Experts of a small language model: 39.4M parameters.
Below are experts of layer 7 (counted from 0) of a mixture-of-experts language model. Rows are named router (the router's row for the expert), gate (a neuron's input weights, with its number), up (a neuron's input weights, with its number) and show model dimensions 0-127. Each number is 128 + 32 x the weight over its row's rms, rounded and kept within 0 to 255.
After each expert's rows: "mostly gets" lists some tokens that are sent to it at least half of the time; "comes after" lists some tokens at least twice as common just before its tokens as in all text. This comes from a sample of Wikipedia text that the model never trained on. Tokens count by the router's weight.

# expert 11
router [ 80 119 142  96 125 117 114 143 127  93 146 147 161 155 103  99 178  96  69  77 103 203 119  93 121  81  82  83 128 121  60 113 154 131  65 121 175 171 122 105 144 175 157 123 167 137 165 104 118 123 129 179 154  94  71 169 108 141  65 148  78 102 129 104 100 107  68 119 165  80 149 152 137 152 149 140  88 159 184 145 114 105  68 167  90 157 152 151 154 162 151 144  95 138 130 117 166 137 134 147 176 114 145 100  84 132 112 157 117 115 143  82 126 119  52 147 164 139  81 152  80 122 118 101 147  73 152 136]
gate3 [153 154 108  81 122 141 120 169 127 159 138 130  95 117 128 203 161 156 125 115 114 126 163 127 130  85 114 156 132 129 119 147 141 145  92  78 179 153 155 148 101 142 122 181 151 144 138 141 115 168 162  79 176  88 131 113 160 154  76  99 146 107 118 102  91 162  89 181 155 154 105 163  99 107 154 148 179  71 124 105 125 183 111 186  27 137  71 102 137 150  92 123 147  59 174 155 103 103 123 112 134 226 150 116 120 168 132 165 122 152  93 137 173 103  84 171 135  94 104  96 112 109 160 172 166 123 133 141]
up3 [194 162 165  88  75 125 144 122 138 135 141 166  90 105 123 167 155 175  89 126  74 178 153 124 163 121 144 116 127 210  88 148 156 124 141 116 173 162 172 127 138 108 129 204 125 123 110 104 130 153 171 171 184  80 120  93 146 115 108 111 142 168 168 141 102 123  44 154 194 120  90 188 105 133 120 160 166  41 129 114  91 119  68 117  65 130  93 113 160 172 133 112 139  80 109 156 169  76  99 147 158 167 160 108 130  88 166 124 114 123 104 154 133 122 102 140 121 139  98 134 158 113 148 140 131 112 147 126]
gate4 [135  78 160 102  97 113 172 158 136 159 149 159 161 159 122 131  82 116 131 150  76 121 140 158 109 142 112 116 234 199 116 150  63 136 130 134 130 116 125 140 123 139 185 148  86 136 142 164  95 100 185 146 147 139  81 123 102 113 139 173 124  85 112 170 119 157 115 145 101 129 136 165 145 184  89 105 134  97 139  90 127 112 154 132 173  92 102  96 127 126 127 151 131 174 121  68  69  85 125  75  89 120 231 125 119  86 109 170 128 147 163 123 183 132 169  96  72  80 105 142 162 125 157 117  98 110 115 168]
up4 [ 13 138  60 111 135 115  89 209 115 136 160 164 120 135  92 111 137 193  80 133  81  96 137 138 130 155 113 106 173 128  93 114 148 111 144 126 145 173 138 142  66 104  99 136 160 128 166 171 163 127 161  99 140 129 131 137 153 123 134 121 150 133 162 190 171 191  60 105  82 142 173  78 117 103 146 128 119 124 164 110 112 126  85 107 120 121 145  84 113  83 149 169 132 132 167  99  97 104 136 150 123 137 137  98 151 107 122  81 166 190 111 104 144 102 139 173 129  94 112 104  90 116 126 123 217  80 155 137]
mostly gets: " Th", " Bh", " B", " Sw", " Ph", " Ch"
comes after: " the", " of", ",", ":", " in", "-"

# expert 26
router [142 144 123  91 103 127 132 117  99 146 151 202 196 200  82 140 163  57 112 126 134 138 141  98 165 108  86  80 122 122 106  85 156 118 116 103 151 134 150  69 138 149 158 119 122 137 132 123 112 134 112 142 154 122 100 127 149 171  92 123 103 140 116  89 132 126  58 133 163 131 132 159 143  78 190 148 116 148 202 168 101  69 140 182  94 168 161 117 155 204 166 100 112 135 206 150 141  87 151 129 157 112  78 102  84 122 117 167 122  87 116 126 136 105  80 179 123 130  64 148 151  79 132 134 138  91  90 106]
gate4 [ 91 111 142  56 112 173 134 200 150 146 107 158 106  81 163 121 106 108  54 138 123 172  82 154  81  77 165 117 145 131 113  97 118 121 194 142 129 153 105 114  99 111 193 132 111 140 126 107 125 192 174 165 111 173  63 135 182 130 110 100 125 140 148 162 141 127 114 135  76  78 155 162  97  55 150 123 111  90 137 189 133 100  69 145 114 130 162 132 115 169  63 123 126 107 161 138 106 171 159 120  85 130 184 161 138 115  73 100 113 157 120 140 171 128 130 156 114  73 152 150 135 105 109 148 160 123 113  92]
up4 [ 93 165 132 125 110  84 144 162  54 105  82 114 108 111 175 119 149 151 162 149 167  88 162 137  89 128 125  71 122  97  83 148  98 204 127 115 107  66 126 156 115 138 142  77 167  46  95  95 155 115  90 168 126  79  92 135 173 111  78 113 124 141 152 153 147 124 161 190  69 122 184 125 113 117  86 154 146 133 107 141 196 128 114 127 116  75 106 114 139  88 160  72  68 139 166 145 147 164 126 118 102 155 113  67  95 120 165 127 100 156 147 111 145 152 160  79 140 132 137 106 117  75 178 118 108 125 117 100]
gate5 [142 168  98 175 124 143 129 168 156  94 160 138  74 146 178 153  87  91 149  94 131 121  93 142 113 104 102 125  94 116 168 102  99 105 100 118 104 134 129  75 149 120 202 111 156  80  52 100 116 164 179 123 135  61 128 157  99 125  94 165 122 151 145  65 129 151  88 121 129  60 131 137 123 152 135  87 122 107 165  99 144  84 168 173 154  72 113 138 135  87 134 115 148 153 172 202  71 157  65 120 136 139 162 202  85 158  85 118 106 154 103 108 105 144 128 123 125 119 138 181 175 137 181 128 161 119 133 151]
up5 [181 135 135 125 172  30 151 163 121 100 138  90  64 105 115 154 108 169 126  78  95 167 105  86 179 101 145  97 100 152 106 132 173 131 131 214 188 114 110 147 167 151 114 115  80  95 179 140 106 109 101 122  92 178  77 176 131 109 139 110 157 128 141 132 124 187 143 161 157 189 178 133 139 127  61 113 106 125 151 146 145 153 103 108 130 122 132  99 122  79 116 112 126 118 135 127 148  91 143 180 142 194 131  86 106 102 136 127 144  92 115 123  75 182  96  86 140  78 167 191 129 111 141 145 144 117 123 160]
mostly gets: " three", " four", " five", " six", " eight", " seven"
comes after: " |", ":", ";", " (", ",", " /"

# expert 2
router [ 95 117  89  78 151 145 113 142  90 106 140 210 144 165 116 100 158  41  53  89 148 176 143 113 116  75 107 143 128 107 116 110 138 119 108 103 132 139 105  75 123 143 198 141 127 167 134 127 137 127 112 182 128 145 115 133 138 165 107 114 137 107 114  82 121 127  58  91 146 128 154 160 142  74 139 105  76 125 170 149 119  74  99 181 133 191 161 147 170 192 181 105 135 188 151 154 163 105 146  91 161 104 100 103 102 149 143 161 138  96 106 107 135 107 106 180 125 123  91 182 120 124  99 106 117  78  70 111]
gate4 [ 94 154 112  70 188 186  85 127 144 152 203  80 140 127 137 105 122  92 165 155 131 120 112 111  87  63 169 168 193  95  99  96  93 156 125 155 152  64 142 112 120 108 136 182 115 102 126 109 199 175 127 109 191 182 152 168  94 125 163  99  89 109 150 168 164 137 125 118 121 141  79 126 197  85 146 116 135 122 141 181  98 121 143  97 138 197 126 164 155 165 138  93  80 199 121 117 138 177 133 103 151 143 142  88 128 130 141 123 177 144 122 142 135 124 133 132  85 162 131  96 147 116 126 121 154 123  79 138]
up4 [221  94 105 130  44 117 189 103  75 136 161 113 131 107  84 162  92 164  95 114 128 149 106 132 131 123 176 114 105 117 161 142 163 103 115 115 106 124 119 143 116 116 131  59 164 144 161 144 111 121  87 151  76  48 144  68 124 112 129 151 142 181 124 103 139 149 149 127 156 129  83 151  99 120 181 107  70 131 170  97 120  80 159 107 189 103 131  47 142  72 136 110 133 125 136 133 148 123 121 188 136  95  82 148  92 125 104 162  81  95 136 170  92 112 167 105 204 149 129 118 130 156 129 127 138 140 141  94]
gate5 [ 55 136 115  65  79 101 142 130 145 170 162 155 105 149 151 164 177  98 129 145 132 162 146  92 100  89 159  49 166 100 126  79 115 120 114 129  90 149 103 137 121  94 129 104 116 101 112  86 159 165 152 167 156 182  93  96 135 159 148 101 151 128 161 104 115  83  78  79 119 106 163 116 137 116  79  88 136  85  86 142  95  92 170 117  49 130 177  97 146  97 174 100 178 166 108 118 126 114 182  93 109 139 141  60 130 181 117  93 130 117 120 141 145  87 152 164 130  84 102 167 140  84 130 148 112 116 185  99]
up5 [128 152  96 137 158 132 152 144 129 101 122 153 138  89 109 115 124 126 139  61 122 104 141 102 171 147 166 160 145 122  76 170 136 131 149 128 144  98 129 168 148  55  23 152  84 122  76 104 165 116  93  83 119 146 140 118 100 152 122 129 121 128 168 126 170  95 116 187 134  68  90 187 172 143  59 154 174 102  77 142 132 118 135  49 119 125 137  54 168 147 177  66 164 132 103 117 165 112 139 129  93 110 180 100 143 116 140  97 151 146 149 145 120  90  97 140 186 119 150 133 104  93 157 113 102 179  99 114]
mostly gets: " MF", " FW", " DF", " GK", " Pld", " Yes"
comes after: " |", "|", "-", " (", "–", ";"

# expert 33
router [120  96  91 104 145 123 123 109 117  99 147 196 195 153 118  92 180  93 125  90 156 112 141  77 170  89  94 154  98  89  87  86 140 114  68  64 120 152 156  97 124 147 186 117 158 164 148  85 101 142 140 177 131 110  88 130  92 181 112 128  96 131 119 104  73  66  48 135 148  82 129 155 130  76 154 121 112 157 161 145 135  85 109 171  77 163 159 153 161 162 170 104 104 191 153 135 122 102 114  71 147 134 125 127 108 159  93 143 143  98 139  79 108 109  80 138 136 108  64 141 149 107 140 136 163 132  89 149]
gate2 [132  99 130  98 132 104  92 132 179 135 105 127 116 155 113 171 183 135  91 171 135 148 181 171 149 185 148 128 106 117 116 134 220 136 162 126  70 171 129 151 112 122 107  99 135 190 133  99 163 123 168  70 175 113  99 130 190 167 165 167 161 173 117 107  94 134 154  88 188  66  55 113 182 142 146 126 110 124  82  86  99 134  57 116 160 132 118 142 140 100  91  69 111 179 161 153 140 143 160 127  92 113 149 163 129 168 112 107 137  83 148 158  75 107 115 104 129 108 154 167 128 138 107 153 141 117 112 164]
up2 [106 105  74 172  85 156 113 106 153  96  90 122 115 120 151 132  86 128 111  89 117  93 138  81 125 160 140 159 123 137 189 142  96  69  51 113 125 125  39 142 124 147 126 147 107 135 153  85  85 126 119 130  93 130  85 110 114 132  73 184 163 205 157 118  76 152 123  94 125 102 191  87 103 137 182 122 106 127 165 172 101 134 164 142 130 169 192 142 112  62 157 192 125 122 170 121 115 109 163 139 128 128 127  75 142  89 110  47  94 136 161 155 141 108 142 115 116 163  80  84 123 139 157 119 136 137 138 138]
gate3 [111 189 201 159 115  99 153 123 108 104 144  72 213  88 158  79 121 127 127 141 135 135 100  46  87 142  73 114 131 161  74 134 134 177 204 141 137  94  99 121 163 111 155 142 136 118 133  99 103  72 165  98  79 149 141 124 109 160  89 110 135 142  97 111  97  96  90 125  96 192 120 139 124 146 142  84 102 144 118 135 138 109 165 145 124 169 124 114 138 120 182 167 170 145  95  79 126 121 121  85 189 201  81 100 131 186 139 107 147 157 127 146 124 144 128 166 138  80 125 143 142  93 102  76 139 135 116  80]
up3 [119  91 121 146 137 151 136 158  99 129 145 171 164  76 136 155 139  87 211 167  72 112 153 103 139 130 133 127 149 210 162 129 137 152 140 122 181  83  86 107  81 178 123 205 123 109  96 162 156 101 158 200 151 118 101 131 117  96 141 129 140 101 137 163 136 147  75 121 179 185 201 107 177 118 116 185  89 153 156 122 148 114 167 121  99 169 147 104  56 125 142  51 119 151 143 103 163 130 130 147 111  79 108 146 192 145 153 130 129 129 101 133 119 153  78  94 165 110 149 140 157 119 127 136 120 160 149  92]
mostly gets: "\n ", "\n   ", " ;", "\":", "\n\n", "="
comes after: "\n", "\n ", "}", ")", " km", "0"

# expert 24
router [105  98  91  80 101 106 132 118 149 113 115 173 163 111 143 122 147  77 111  87 123 161 138  79 113  88 103  82 108 108  83 111 101 105  59 102 152  85 151  79 133 126 118 101 147 134 144 128 123 136 165 174 109 129 109 130 141 176 118 151  80 147 143  93  91  82  85 148 151 141 113 158 168 130 122 104 115  77 159 163 118  82 112 150 152 179 144 190 155 169 134 107  79 142 190 112 176 140 113  87 187  47  59  78 106 153 109 185 120  96 113  72 128 105  97 115 120 114 116 118 196  95 135 121 192 116 105 111]
gate4 [ 87 169 130 147 147 118 107 206 144 114  89 186 143 100 156 166 168 122 113 136 125 141 149 198 126 138  99 132 113 180 161 146 174  91  86 141  85 139 113 105 103  69 129  62 144 139 123 134 138 165 150 133 128 154 117  71 141 120 119 144 119 137 130 137 186 153  34 102 129 100 107 131 168 186  90 149  98 165  66  94 121  70 109 167 180  96 117 118 121 185 120 160 148 104  47 146 125 164 104 177  95 102 153 150 122 124 120 134 156 169  60 107 154  59 141 134 100 111 134 137 120 164 111 135 115 114 144 163]
up4 [ 98 137 163 131 170  92 112  98 128  89 126 155 209 137 158  76  98 162 105 146 144  98 158 131  83 103 171 119 146 103  97 116 104 141 125  89 176 111 169 131 155 137 110 148 149 109 116 163 105 154 129 171 170 100 119 171  99 181 112 173 167 127 146 147 122 105  40 102 131 156 120 102 203 177 190  92  89 200  55 128 162 117 161 173 138 128 138  82 113 118 121 125 103 180  98 147 164  61  92 134 118 116  75 156  80 135 121  92 154 160  91 140 110 120 136 130  95  68 137 153 135 134 141 123 122 136 179 144]
gate5 [102  75 162 129 194 137  98 179 149  83 117 142 159 142  59 126 126 123 158 172 142 130 118 105 178 121  81 153 164 142  61 148  73 147 114 152 121 101 146 195 131 128  54 126  84 127  91 135 141 134 123 102 170 128 127 146 109 135 141 176 172 143 142 104  90 160 122 129  76 179 180 140 139 162 121 143 104 131 146 147  88  90 157  94 119 149 170 160 114 113 149 126  71 163   8 126 156 156 127 120 108  89  90  94 160 108 190 139 130 142 139  82  91  80 174 125 144  83 125 139 141  92 119 162 142 129 144 116]
up5 [ 95 111 102 136 190 151  52 149 151  84 120 107 108 103  75 143 144 143 146  94 138 149 133 128 152  86  95 183 130  89  80 176  93 107  79  96 120  71 157 163  90 142 108 100 114 133 127 149 108 179 107 138 188 145 149 172 119 144 148 159 194 191 134 104 152 157 127 111  96 173 138 162 173 130 154 121  83 144 115 159 126  80 146 112 123 165 143 109 135 113 116 133 150  94  67 143 135 109 146 168  70  89  84  85 120  86 139 112 128 128 112 105  87  82 241 139 125 103 132 160 137 104 119 126 163 182 149  91]
mostly gets: " /", "Gls", "born", "died", "loan", " FC"
comes after: " 0", "\n", " /", " (", " 1", "W"

# expert 3
router [115 103 111  98 139 131 126 157 111  82 120 151 126 169 140 157 169  70 106  97 145 140 115  91 149 144  82 121 120 116  91  79 150 129  39 102 156 138  94  27 122 162 122  99 129 159 132 121 127  99 125 185 148 131 139 192 131 147  50 142 131 154 125  74  78  81 125  75 168 100 167 118 138 110 181 149 141 122 137 153  98 120 134 183 124 166 142 169 144 170 147  93  96 137 149 151 120 107 119 100 174  69  87  65  94 118 150 163 156  94  62  73 121  86 114 115 137 166 117 143 138 102 127  96 109  96 114  82]
gate1 [126 111 129 135 138  99 148 139 129  71 150 201 138 138 125  65 146 154 158 149 148 111 112 143 133 158 149 131 161 131 157 110 126 148 145 144 128 180 129 157 118  89 153 144 103  58 116  80  64 147 111 127 107 100 134 159 151 109 152 133  87 118 156  71  86 174  90  87 131 171 125 125 168  76 133  89  53 134  89 161 170 141 102 102 176 176 157 118 179 139 149 121 143 175 139 139 110  86  97 128 159  61 144 163 173 157 141 164 120  62 133 137 166 194 146 144 170 152  71 116  63  88  85 124 105 160 159 155]
up1 [159 182 158  95  85 115 195 136 160 188 101  88 110 113 115 129 149 124 141  99 126 119 151 104 157  87 138 141 142 126 101  98  85  97 114 105 135 124 135 173  97 125 150 161 146  94  92 100 101  78 125 135 110 105 106 119  88 105 147 106 103 124 125 111 117 101 134 147 100  79 156 125  77 156 158 115 211 152 165 179 187 120 137 164 145 145  88 171  81  35 126 150 159 132  50 147  92 190  76  77 116 151 162 113 103 103  66  96 141 119 115  52  88 156 124 106 123 158 116 147  87  75 126 101 120 140 149 129]
gate2 [130 106  66  99 131 150 184 144 188 170 150 133 167 112 103  72 121 181 200  61 149 103 152 132 113 106 122 153 146 108 201 150 111 148 168 160 179 115  72  98  91  98  95 105 128 160 127 121 119 129  92 140 136 130 151 114 181 137 122 115 147 143 181 117 103 131 134 113 136 128 175 122 160 162 125 107 141 143 174 152 109 129  66 190  88 159 117 123 122 160  69 182  48 106  97  87 121 178  67 189 134 152 102 163 138 116 198 135 172 130 114 151 130 133  98 148  99  93 131 134 120 127  98 158 141 115 107  90]
up2 [115  83  99 111 144 166 159 116 175 166 125 165 194 117 103 127 172 125 125  94 186 130 117 107 122 153 104 148 124 144 205 165 142 206 138  97 166 126 115 111  88 118  98 102 128 192  62 151  94 145 111 133 156 137  78 161 133 199 130 133 175 114 101 156  85 110 113  74 132  73 110 101 112 205 108 113 123 152 123 117 117 125 141 113  81  94 145 134 146 101 120 169  98 128 171 146 111 113 115 167 122 138  59 157  91 151 208  96 190 167  79 117 109 148 156 156 160 117 129 100 168 153 125 120 177 141 116 103]
mostly gets: " Coordinates", " Turnout", " km", " Genus", " mi", " Binomial"
comes after: "-", "|", " •", " Total", " sq", "+"

# expert 16
router [116 158 126  90 136 149 144 155 124 152 163 166 174 166 134 135 186  88 130 121 108 120 143  98 118 112 125  85  67 130  90  73  98 159 109 115 127 102 154  93  99 195 164 116 154 181 120 131 127  96 142 164 107 132 110 131  76 144 126 151  93 159 151 112 128 131  27  75 216 131 163 154 144 110 109 145 103 130 158 112  79 102  99 128 107 181 197 163 165 163 138 104  75 206 176  99 123 118 132 130 156 109  79 126  67 135 130 154  93 108  97 113 102  75 112 166 125 131  96 103 111 129 145  94 165  98  91 105]
gate1 [123 108  88 130 101 101 178 145  61 155 147 114 100 155  66  85 100 207  83 150 122 176 118 147 180 124 147 211 160 108 112 125 139 125 127 148 126 110 167 108 100 133 151 110 186  97 120 133 145 176 131 119 180 109 144 108 143 142 134 137  66  40 168 161 138  78 119 157 109 136 151 119  71 184 116 108  81 105 131 113 154 155  71  86 100 189 108 125  87 118  99 131 132 110 177 128 121 119 138 136 133 139 146 154  86 155 185 141 160 173 102 182  94 123 150 140 130  93 102 142 106 103  91 161 134 193 147 111]
up1 [132 151 125 141 150 145 107 112 123 161 125 136 144 145 150  86 109  69 119 130  43 164 140 113 146 174 123  61 186 124 107 153  95 169 177 140 145 123  70 134 123 149 125 111 142 175 113 137 131 100 121 103 121 140 120 174 110 154  94  74 189 188  96 127  89 175 136 178 144 112 221 100 110  91 144 133 109 180 155 111 166 125 117 153 102 120 141 110 117 192 141 173 123 142 115 152 143 102  54 133  98 104  98  82 164 138  89 194  95 144 146 111  74 130 122 115 122 189 124 151 179 131 124  80 189  89 126 144]
gate2 [102  90 122 121 150 164  95  45 157 115 110 111 105 163 115 139 133 147 102 159 202 121 125 136  52 153 125 119 117 126 100 146 152  90 126 160 101  99  54  93 130 170  58  69  85 120 120  80 101 120 169 130 134 117 110 185 151  88  99 126 181  97  99  84 122 153 105 144 121 123 192  86 146 146 155 147 131  72  96  72 122 107 102 176 151 141  98 136 136 154  98 161 122 157  88 158 181 139 109 128 140 115 139 146  87 149 125  97 180 122 126 121  97 136 134 116 126  19 141 124  70 149 147 142  93 151 137  87]
up2 [184 110 120 126 113 138 150 110 139  94 112 144 143 118 117 168 106 138 160 140 125 100 120  79  57 144 128 140  50 130 124 123 126 161 130 113 147 120 108 138 124 123  99 132 169 157 108 145 138  82 124 131 137 131 147 148 126  40  79  91 158 110  68 111 133  88 129 115  70  80 195 160 122  70  47 178 144 121 113 149 106 122 168 184 161 157 134 132 149 132 121 163 158 118 139  98  88 144 110  73 117 142  85 105 103 113  88 183 156 155 165  88  88  70 184 191 177  89 155 162 165 154 174 113 130 115 147  85]
mostly gets: " made", " took", " back", " came", " set", " make"
comes after: " to", " and", " was", " he", " a", " had"

# expert 25
router [ 52 122 124 108 125 126 138 150 103 131 132 133 198 146  77 107 183 139  60 122 115 172 162  96 140  97 114 100 116  93  92  71 135 107  83  77 159 133 136  91  79 143 141 159  78 176 103  67 131 143 123 143 125 123  96 155 121 132  53 119 115 115 116 116 118 133  48 134 144 108 118 161 162 126 118 115  90 129 189 171  61  67 150 148 107 158 153 110 195 132 184  97 119 110 128 142 140 105 147 129 150 108  66  74 126  71 108 172 145 132  65 103 103  86 121 124 174 124 112 184 125 124 133 123 138 101 102 140]
gate1 [103 152 130 106 182 117 150 139 110 189 114 166 164  69 158 171 145 160 175 107 148 125 111 170 135 153 157 114 117 133 150 141  57 162 131  90  85 127 184 126 115 119 135 124 150 138  78  50  89  78 153 103 154 102 110 136 165 152  80 166 159 159 116 104  66 123 184 161 113 142 163 193 129 139  71 128 146 121 175  90 133 112 132 110 122 181 148 121 115 138 145  43  98 158  94 144 116 111  88 108  91  73  84  77  72 131  99 132 107  72  87 155 118 127 119  96 128 158 110 135  84 126 121 162 108 113  91 160]
up1 [ 89 138 150 160 187 107 116 118 104 179 132 189 136 108  88 142  88 157  84 151  16 172 162 128 110 182 138 125 171 124 112 102  95 104 151 141 151 138 175 133 102 163 114 162 106 188  87  95 114 119 116 124 175 146 155  96 110 152 169 146 138 186 166 141  86 118 117 116  55 146 119 160  99 140 174 208 104 118 142 100 105 115  88 109 119 177 165 157 150 107 163 136 117 152 139 117  50  75 158 108 125 107 140 133  95 116 110 177 128 169  84 112 166 133 101  89 128 164 105 153 150 139  88 131 136 154 106 157]
gate2 [ 54 146 103 136 131 197 113 175 170  90 122 108  95 176  94  70 155 138 137 170  91 130 153  75  98 161 139 175 134 128 128 121 131 166 126  91 175 193 148 136  78 154 123 107 146 118 135 177  96 110 117 115 137  89 112 138 104 125 112 102 131 109 121 108 116 201 129 136 127 116 178 194 124 163  97 123 111  91 166 129  93 107 143 143 112 124  76 126 170 157  90  85 134 137 140 175 136 109  82 156 101  71 103 110 172 133 102 164 142  76 142 157  73 164 110  83 117 220 138  76 139  94 162 152  89 142 130  88]
up2 [128 135 179 104 115 174 166 141 145 105 155 125  99 126 107  78 181 116  85 145 150 146 150  87  87 111 151 192 138 145 129  63 131  89  87  94 106 127  90 166  28 137 148 153 178 117 147 154 130 175  58 115  97  95 138 130 138 128 112 209 129 169 122 126  90 170 139 103 131  89 130 159 134 162 143 142 128 141 148 118 111 133 104 151 137 146 103  79 142  85 104 150 140  84 203 112  96 105  60 169 133 170 104  82 137 148  75 105 138 109 102 140 122 165  95 144  91 186 157 146 166  90 137 191 149 141 124 144]
mostly gets: " Cinem", " Rem", " Aud", " bass", " Rob", " Soc"
comes after: " \"", " The", "-", ":", " –", " and"

# expert 13
router [ 90 124 115  90 159  82 118 138 128 151 134 173 190 146 114  84 169  71  89  91 155 188 177  92 113  75 110 138 105  87  89  99 134 145  71  89 123  97 120 100  98 148 203 118 178 155 141  76  72 151 128 178 172 130  92 143 107 141  87 138 119 135 118  85  96 121  93 130 151 129 135 174 172 143 141 121  96 113 192 175 112  93 116 145 113 167 144 128 136 148 181 141  78 142 158 114 117  96 135  88 143 128  88 117  99 134  95 160  63 143 130  97 149 101  61 132 112 153  88 165 104  82 125 128 140  78  73 108]
gate3 [147 133  87  84 124  80 153 138  84 118 126 148 115 132 154 153  95 114 203 166 117 108 153 128 143 113 155 130 142 158 128 161 118 112 156 157 121 110  91 172 103 162 132 206 110 104 157 179 137 178 119 111 104 124 124 125 164 124 115  77 108  83 149  68 114 155 107  88  79 124 121 167 116  92 133 142 153 125 115  78 177 186 115 143 159 121 143 128  90 111 100 105 138 129 255 136 113 136 165 118 139 157 141  86 141  95  65 121 139 146 127 123 120 142  82  94 137  65 134 100 116  79 180 109 184 154 115 115]
up3 [112 130  79  88 148 160 123 160 130  81 114 144 119 130 143  99 105 150 108 106 130  72 165 106 143  96 144 156 166 128 121 126 162 161 102 103 169 131 166 124 124 125 129 182 143 121 166 143 135 158 112 114 128  95 154 135 104 137 124  85  98 126 127 149  73 164  73  97 124  74  73 125 102  95 136 117 131 116 118  35 187 172 182 121 162 153  94 126  57  63  83 102 112 131 227  86 128 111 120 119  98 107 117 119 136  78  93  88 112 128 119 103 119 165  88  63 103  87 168 140  72 128 129  56 167  92 130 112]
gate4 [105  75  66 180 163 143 135  79 111 141 121 124 119 132  47 180 119 127 124 130  90  77 134 104 109  71 125 112 116 115 139 132 192 145 137  87 100 111  91 122 176 170  96  88  76 112  70 120 134  77  94 120 127 116 133 131  99 164 151  75  52 125 139 145 149 139 134 106  92 123  83 191 141 144 146 153  91 111  86 120 169 102 163  92  60  97 146 114 136 110 175 130 114 179 106 138 161  86  72 116 136 163  59 142 153 147 163 130  55 122 134  96 115 147 112 113 131  82 150 144 131 182  99  93 110 113 115 123]
up4 [ 81 133 148 126 145 158 121  47 165  90 149 148 134 145 168 152 131 159 110  82 128 105 145 123 124 136 108 124 100 142 102  99 174  10 123 162 166  85 145 101 127 151 128 170 160 148 177 119 126 166  97 103 106  98 128 122 104 158 157 111 151 175  87 150 132  85 173 130 136 121 103  70  82  70 147  99  94 197 179  79 140 178 118 138 188 100  95 140  81 128  98 120 127 151 133 157 126 165 126 191 104 100  83 124 166 151  90 143 148 130 124 104  78  95 134  93  87 169 114 179 100 175 126 106 150 137 116 104]
mostly gets: " Li", " Hu", " CHN", " Y", " Zh", " Lu"
comes after: " K", " |", "-", "K", " Y", " J"

# expert 17
router [120 129  79  97 129 111  88 168  81 114 173 192 168 139 152  87 151  40  74  85 189 149 122  95 147 117 125 130  98 120  93 125 137 136  88  85 155 132 122 113 126 148 170  90  77 143 135 134 101 127 134 208 125  99  69 149 103 156  96 149  66  65 131 129 118  83  99 164 153  76 125 139 156 108 147 154 105 130 136 143 104  69 129 165 131 161 206 144 160 145 148 105 111 152 135 107 130 131 172  89 170  68  76 102 111 136  86 193 111 111 114 123 136 102 110 190 135 112 114 106 159  86 141 138 156 104 131 129]
gate2 [120 139  85 220  99 116  99 166  98 184 159 156 167 124 118 102 135 150 184 175  90 135 175 148 159 103 110  96 135 131 138 153 160  88 100 171 151 159 155 111  90 111 130 139  94 147 149  61 106 138 110 114 103  84  75 134  77  75 137  96  93 127  96 116 157  99 125  94 152 138 127  88 129  82 129 152 127 160  56  92  80  89 106  70 162 160 116 127  84 131  59 119  99 145 156  87 185 133  40 113 137 130 114 104 170 120 138 144  93 171 102  89 138 140 116 167 111 145 107 157 115 125 126 179 120 149 110 164]
up2 [205 155 141 112 150 120 147 109 110 109 174 103  67 135  69 162 113  93 118 112 116 120  61 128 135 107 127 105 156 114 137 167  98 151 128  71 112 176 120 148  61  86 172 148 163 102  50 169  87 139 166 160 147 151 186 127 151 100 151 130 127 136 137 132 105 135 169 138 114 174 144 147  85 171 126 133 116 153  82 139 155 162 134  70 192  88 167 139 164 135 144  95  68 151 150 112 149 146  83  97 195 115 108 109 137 161 142 152 187 179 133  64 156 128 103 155  78 135  97 110 155 146 123 113 126  80  94 113]
gate3 [128 144 155 104 118  86 190 152 135 150  44 117 110  81 174 112 160 116 126 156 118 114 105  99 122  97 109 119 141  80 160 107 171 125  78  69 173 157 150 103 106  89  84 103 133 132 110 165 107 145 122 120 115  99 164 123  93  80  84  86  84 156  95 148 132 156 149 163 138 128  90 153 172 116  87 108 130 103 184  61  97 123 113  80 123 107 107 148 155  92 101 120  48 137 133 134 121 104 134 116 142 100 121  98 160 164 118 110 156  60 149 158 140 155 158 173  96 129 139 176 233  62 120 121 138 132 139  80]
up3 [134  79 138 142 115 139 120  81 139 111 147  61 127 121  93 133 121 123 118 117 158  90 113 165 117 107 143 105  92 111 116 167  86 220 135 117 164 113 127 121  86  87 133  98 157 146 111  68 131  83 113 120 152  39 119 154 146  67  78 148 120 194  73 131 129 139 117 135  77 119 103 105 220  66 156  88 118 154 124 109 161 134 162 117 147 134 123 208 119 111  61 172 126 111  69  58 135  82 104 166 145 105 142 108 108 126 120 118 112 126 102 131 102 110 123 150 121 140 100 115 104 181 100 111 162 112 129  74]
mostly gets: " Candidate", " Votes", " |"
comes after: " ", ")", "\"", " —", " Candidate", "%"